{"n_layer": 12, "d_model": 256, "n_experts": 128, "experts_per_token": 6, "d_expert": 32, "d_shared_expert": 192, "activation": "swiglu", "moe_layers": [1, 3, 5, 7, 9, 11], "router_score": "softmax", "normalize_top_k": true, "routed_scale": 2.5, "balance_loss": 0.02, "balance_bias": false, "router_bias": true, "init_std_router": 0.0188, "lr_router": 0.000966, "vocab_size": 16256, "norm": "rmsnorm", "norm_eps": 1e-05, "tie_embeddings": true, "optimizer": "soap_variant", "lr": 0.0025, "beta1": 0.95, "beta2": 0.95, "grad_clip": 1.0, "batch_tokens": 32768, "seq_len": 256, "train_tokens": 289800000, "steps": 8844, "dataset": "wikipedia_en"}
Below are experts of layer 7 (counted from 0) of a mixture-of-experts language model. Rows are named router (the router's row for the expert), gate (a neuron's input weights, with its number), up (a neuron's input weights, with its number), down (a neuron's output weights, with its number) and show model dimensions 0-255. Each number is 500 + 50 x the weight over its row's rms, rounded and kept within 0 to 999. Numbers have three digits each.
Before each expert's rows: "comes after" lists some tokens at least twice as common just before its tokens as in all text; "mostly gets" lists some tokens that are sent to it at least half of the time. This comes from a sample of Wikipedia text that the model never trained on. Tokens count by the router's weight.

# expert 86
comes after: " the", " a", " The", "s", " his", " and"
mostly gets: " film", " version", " project", " art", " song", " production"
router:420465413468482454525586530413510429545531488461548491470370498499520513524511489533537525421482512506454487458401448431549499438490438532417524565557494497436577479462480545430477538547543533509517487443539437427479485511495474522450443578499464420548520436418571537564419416478466456563406423422582535562512544484417442379432508498561531475418499494472562502516494454412474472516555519496440565447427500513500470494453538487512480451538580534460500493518487480492483565503436518537479511430506564526524540449510529521478498604401567471547530562382512446536580480448450516505563421526595494491445472528440479594476503560639493502437501439546511521553466448606450499469535508455516503476516531450496518588421561353408516470425497512509409451469509539483540492468383516
gate0:485461539471503540434498416522443491520558491460565469483439535524540448491494336448564466496472444463506546489507524547531606406557489530547400581457552537482495529522466517539406525402422532405574417500411484595508472469506516509499450573501405571592510499527509489512381530465520537528516399508533435488491544424629507512475493510454497417465411567488550552567565533514472552513518476439563369605441469534478471494536524536488480372486596494539440446557519570431492445486498509508431582470499596526535476543536555526496463513516498507456492441433520395491504500518424437505463472469473457551512519479540497509507453503496508519378472516542499420542541519489387484475448561547486517525494502478497534612484448505557452490411563554517495491547545484566600555429453434
up0:472408504495505523560534542475562644518451548492483523520535453467475516539583481507457513527473492469522486489358542499508506454495576443536481516489517606533556478459560424471493583462512514452562525484425527587472473460470545476527576439556491595468414455482538468511599497554498505589567416490558491531503514586506495594425579503463519557560478506477456451526524485543481564525535463469480501471578598556520490499479497371489500532488582525527479496590508476483523520413503490528559572455460460554495439532509455446543548453697475522535603462422558455542599496513514448518442540508466461520460465540395475534542489618468442543478503482493561610458481393538509435463536541538526478435518484456452462490444498539556619521441596592520493428472504452465515546447583527
down0:623482518547471628544473471517526470466500565538535550606498436470526433538467506485599533495431528571420518571420554492544539543421502539504496483588437514508544460545555436575552469542465474438477425540396542560432536459591442422525586476397516468560522556513428450486472486509454517455627592523541440521483465436495475479498511503488489537545529453463492549502525535517489458460473497540486467461556543539474585545437622562470404503468543530517452530521546487597528459486441498522498565443618580483440568439519422439385454449465485565517496477504432529485517471444359475500440440593548495575494536478457510584517522512474536531456462517475493493427500423468494505547544495536527477622538511510511391444553490505566470567533520503475554560526547561443597480531472532

# expert 110
comes after: "\n", " as", " was", "),", " served", " a"
mostly gets: " politician", " footballer", " vice", " assistant", " Vice", " Deputy"
router:470575546531444533552558514558443512435483591543540509441557500591498587561538509484411491500490529460439575465484496453538531493495470528422480590500473489458445606523467487626497587461559472454516458538557521427452445433446594502523542517492474423560484501457404436535462576620579472543486470525414472483434548484519482507524495586509473459510563508495423423451573499483493480527487420495542511511488584441554494522539519441465581564554509514519605482553453602450470520552508532528443522427438429459404565531418469549469428504415519555509522509490512610481451573580568513478581501486450541482486535395524432436488485448534533523517592478407481572502611570509460439472493520502527536562579444502501469504551433527510472609480557448495391465486495583479567532505522513
gate0:491548475383502492477474571521480470513521455524562585504598530559512514525457459490430564421482443600518486485504463537446536503522460526496490436478420487505433430517542435546406464494388478378457438481507550509499432484560542394516461570443601538429588524535417388567505545460508428515571456448515404483535527517514470528528478440539494506566535558486533565573600499498442517469432530508486588512547527506532460469451465426488510409554434453604492519429501494516553559491434479549533521458522517430430399552553492441495488454479513591542464474495469489514587580458519532475462558555502549434458543506515558450483384496416482466473465406527436554526490560590531512495563481590437465542500491540500502478476541605470502526503431470550485513593572512463566537512646464
up0:469448590475455509555467536502510461406472534442552407466469532565521496568564415515554577579452545500543342469525504456492479499546569536484560453493444438551526516470486416487472552485512447460570471460427476483485529551565538621447498541556446357472443497527598502581551532580528480488481538496487547486437447506505547500472559562509396567464456534468537531397502501390522439543452519569527492441469488447530413501427551485434477606422526472449465480525500512534547521431498550518485444510537474532561539527349519588462413577513459544470511491578481563523532528517467498442475477645543452507539423516533494588519503567536581493495542530530454446480518540513481449438513585516482478530538488580621485559481507480416599525550503547514497509523399488546495458537513463
down0:593444453508576407605540493460496412577459437441481540562506546608491495518440533557526497460427500461467524465489547525462481581612592418501481428524510503486566459515536519539525512587513479536392415513478486534505506505489557496475507388603460494483565493517523554466536528448443530484519546419499532547539535477472453492508469398475545482498478533513559512484496520480509466601499464511473396518482478419469561508534512448509462467491477514402524450533537444528436429489466530454425566466492505504412539550506546565580582568553492577413408496525430592575557508576571508533684499487507512517536539530610482497424577455590594429438560560481512585487450506453573555477422465554500454444484444542496516507509436524559446507522487504471526496457554486527441492398433492

# expert 51
comes after: "\n", ".", " |", "==", " ==", "==="
mostly gets: " ==", "|---|---|---|---|", "|---|---|---|---|---|---|", "|---|---|---|---|---|", "\n", "|---|---|---|---|---|---|---|"
router:483437444524497458427478477430499450579515540482466534565498526493499485430476543592426511619438430405475488459474549505536525549429507484459475548489385497509432543556432500527420460516413509437570433495556505562603479501423546456503436486469474525557464495542524556552374482447564397432564451482583494546467496559541563511611562453444456470572519498460454403538561508473584487505501537528551537505612465532421474554558536568508490380467496527491484462419510542447422540565525539556520464503453511495469480434587493447495560536543526474538498505387581491594527560454509572461580517557524476509514409439481524449504505474559384549518528446538486467420537531564574421481460583579525558534544422535478532498556549522561494548481489504502499436444545407502466530519509460
gate0:526538551493442459498543466506507502507431506553413425486505456584455568533441425446497516485449506564529542479537478514597504412561488572556512585463486540489507491476538515495552502554429523476390508496450468512455510499503501546447593398469468507639466469512445506470404552501521509485532516509558476493423484537540517414398557501514470540539471594539535409433522434477503543479540383460411398490496555569379454512607490500425453555538574443476481488438476488563468468523449533496486472583411432506480531515483464575525575491387483617433425551492491526533496431509394505497420512548575552479495477562444490416551503528561419550509539395469590499441446481531478462585550479510526510487565436446363497468487565546506496431513480561513516457456499464487525560497450563
up0:511466538490551478540480559545560612439470467591537540444491489586561496592539523441515427465464509595421488545560460552523560523457416476512506440475439480493483514421467537495549496484442475441510557506518466418540461521506510536441515619550472591505510469514434559557458571436534449456476564434424603461547447508440523413552579398443477495530497547557467511494590475507446485538443527477479477503524524507457525464515441577513387524465547494576492530424561512486432591508420531553580523544479430518456423490498579514497469484514512555513424489499470505425490569553551464523535551545619513434562489468515446522525530507487527395538495492489572411557536409453465521467611563417422403464552546523473427493534530445512454575459507606496447577398479438435510468431529480
down0:466449591458508580534469501546458457519546397447476534501484488495524510539469461507543420483430483436493459515516561444414550476477526471460413517517469445446467473526515473609465551519486495471565363545561513458434599511452392489527534531459496415469528420546489548498450463424485443458455417519429496529495533516431487511430575477405480563452466575585550542531456448561533527520531525547506521568555476582475518436509494608571337520520448463578415494485524440495453450526526518430469476555414465487519476497550484482562579445513593555532450543475559605412559494501504545531420561483417475447481418537532553535448498618387503414564529513541448516534522584547504529447495572504465554466512565510530570521501510510453463480507517454553547492470516454482494399534591583

# expert 63
comes after: " the", "==", "s", " a", "See", " and"
mostly gets: " development", "History", " construction", " life", " education", " production"
router:454381513461476468452553508427518412515501585532530489471412491447519514427525471543594575433453529465492452457511478444497559524468456598444464479492423492557554532502480507505425514526478472423521502518473505485506510522501548488450525529440507531541467541497464509584513438448475480537480515446569487492504488517528405367470545432508527567446465479511576448540477462559484570487551487461451586536481421568424447396417573524499392467562480509489475574566566531403510532468490475566443496445519564430529564487459529595486461567487520546477541562425529511518513473423459596562604540480523534491454475539462520558569483503639455503433556511554382480566516452550601498398489562434592530474588571564459518550374581479469489430501502526496445426442529453446490518484440530
gate0:534399530502500500460434482504551478445417551434473498463394574517461558499534476552523569497499557478494504493529471488548533365404521472471536474471483446519539530502481485486518475579553459541459460419506519525433548584466612462519518436515486521449504555478441439519459528440429430405509573551402500525425514453463529439552489414516495562539431493533450425485557453583490519428494477509540525504495427548488504411395529509483494511529399498450462573567534475581498534433521505453559508402465617476398593515455497532537514513536492535577555500520458522501569465465528507408532527397593511563521574541486573508548503463446419489448495499476421440532511461463589525431524536457554367410497544502426463538507514367550488388485491571548523424439542467433487472474502540
up0:463475484529486510492523538507510482389632474492407400561420528580534604528486407583491471457448499426603516503462496530525571463563575407603465536553571493534479581470532497492455475537497519447666546558542506500513499475532515443489512393530488506537516468485467587488473526518509481472529521516467445573441470558471428489487495479502527439531475531435410497502447451556451488505515485436549481418444574537501495522503485405517440519515557561460480412521654470510469478548436448507563561494591478507527445542540580549616530395476506517539362494444462526523465547525497511476500487507501499478522452501513496516428524465513448590484511491441525566484463544435461445528543525563551477392458474524542516457499544455380612398528465468457494404590521511462417506540516471
down0:464500504470583398565564529508509494551593502456438507514503517380523499547500549484534512483577522559490394426410537532405437504490486474505523459497520561422452487503549530450530520480444496456459484552484523589481466591518505520551488552478543475539561513445535448348491577463527460439462469441562574620472523474500541553467504537548499391464522475541501474572600466466559506486457463464487447525430539469539506566440427543620613546522418490418539437416500461499556605410495530518500404460438448540544563495467485550475481530515497455567412440580522470431483487508522505478467426541498482518460519516591573477485504534382452492464574576539536572442488487563377524495541425472406485393484496455505441506502467419431516502499502499465519524537490448472402540446549521

# expert 14
comes after: " a", " is", " as", " an", " was", " with"
mostly gets: " a", " This", " an", " largest", " historic", " annual"
router:450438387519434548538590491422469593463480448531554525378431462572532477550542557540520492495483619490448498540498429547500510446487511557440549583515477514538532502526487492572390490488574453399477473493478537468504444493542539541537535537493496518580472469395454512496525461622502467520412420530536492518546545588532517533557466468507416602509569478445589418457574540529465462550492418574575503493485589395516473548511457481413489562585479511618506527546485504465572446530488518588550513431454498488441561512511566513453514497483546479552561518518450550540483552569529530608624451508474481525433457427482477501520429479466527525492601538503472514494557513524481466485548528527500495573591497464504425575501469547455533568396604494494530568517531526477562595564505549
gate0:469583454631496370475496477479506507437439449567518533452565526540464620469434522572553526464435505488455442468518469423595585469470411517450461443539501446584536550491353491500467497451542512546493458451527538620480484506487469361479520417485490443421575500429476489477465495533558588549488459572551523448523483508551537483508514471449485531489512502536505523561594495452504451512415530533565484441450618437573560496537518508487449440513501523583492493532490547530559426441414575590488515490459495453576408492441564476456501439475513489527523470532466533518417504543472493470562457515513422434509549458676506558548469560574455473541498514517434460495532575551545452472504442497524420458491542539504449558475480421563424479470448537561478494504442562557575467547518456
up0:479484545469547586456568410434531490529499433526500517471431498458508413527474447516590573555426426360491584514511455525424429559483540461492533470625461524588508481410482520469554450484420555475427557549504550566471523481350453397494466485461422578552491591477441467506473421525507549471509487515530511488559615413475494471472511536489494521515532505521451535439520511515497505518494514412464405417532495479497435461433611475510531423528532486487492520464520506525507422560418519484465537510562593454442560538425459556509566484492480336551562452441478503492483508460480513504499469489536373507600426457537449511425586483493497466539488543518546532454525464436451509489405505498552490499430584542433533555543528406424567554537495553486525508476522491562512455552521419
down0:434542406411505421501547491432498518490373475438486420534488503520425542462569553503431558489473490513457530418605534458546577419479505486533505450497479512574510521479527466513438426464510497551571610564493544444561505497598555368497467518447471519524482454539489451475454473496524480555504427450467411503495438507497492507575478445495476465499536578481470459526504571475527565416506490452431519466439459571529573460523420527575583481466505523458544526468515667432506481514530585657481465471515514576474412455449519530545478483520538469574557501481492514558514473456484516367422547614493534570409475387501428535500494578479482505569538530526393511535518483546566505522468498555445448523475438401529498461476557558510464415536489502501537443525471514522561562536596525

# expert 19
comes after: " the", " of", " in", " and", " a", " his"
mostly gets: " life", " water", " power", " land", " art", " rights"
router:400481506412474495502449419404524484460553489524482457449425530405497520505532484545593485421497536492447497532574486466483482568519507542420408515508541552564542535504532478440509525519446508484608429433553419421507510460533542476448487531506537544541415455532414515635472462397471497543499431475612497497529423491413506404486579499512467573449451470513522527568458478522519512479570544532550553524514417575450490472506543531567468441560558522449426424525574468387483475491456470495455498463496505508520514480522514491526513564529508587521546576444568521486600525490513517611537507567525552491532499527430458542475530521563467432415583471551408552545468467487497562455532530424516460544553502452533510594347513436410569380427527514468433477428500464494499461527393490
gate0:547500484526499520502488415536555484530480508451447547550465519432487538439518524462646560572472571494454484482461502468434469515475504595477386586408543487490527465566436534514499570493485476463447513485458505552514437450496569536442500493551561457619519501479477500524399540519487552491455505466552453533540520376458632538510496567531491488522540552500441387540583486542510512436566469488515474552516592477588492396425451458505548447531484510537549449579533537451562519410503602534566462522530514537486508558541503476494376424499474439453539440582511556597528499505509481492491501617496462537463575408516429568507483509545463461430536578506416408453558506521537513416551523456553507492522545546489517448564527508476495581570573517389429517529407384567528498540520459
up0:549523470562479553511526543528572578504617489422581397483510499552447559469510466490516455457483500502500600589539494537608485399477600503471479539547497494537553508486516538499444527514441492373464562480556467447483502440448504415529495554513575445424469505464497525493466476489498502492599455445522543614510512541486476509548549466512585466535464480511433482430407495545526467469478458500558391424488425495505424533545512464542461481479454620411488551479518438550497516558530474558584514452554523464506479450471592460508479482555527438451443474562486491470464606448458625456534480497488484423437521539494529373461509435520549501591459538548453425516483475469492470508616434568548530367512519511558577521486508489508511555559500620509536406474490377476488598566475501
down0:496499521617523505540485553467555435481551558474531596549504449538411513525477491507423503608549456488462499531497508447522460559580525561459571458414448509536515480480519551426559442580567521518466537605547506563554491510548589516558504439515426494537543529534581430456483503546562532452496497504497556539481478491459479538504545536522475508435418531507538589443520526547572382434408514480523486436508539418504526537588457571581569540462471421534480537487441518599484487546555500613384416387515452484520444565458485512497478502539513491510398583513471431549583478497514531527537487405489491522537551544541466402561403454416458431537517583492506498495452512448536502473534465500470411490521451483525522459492378432548431555551418556531551480565459542482419439388524523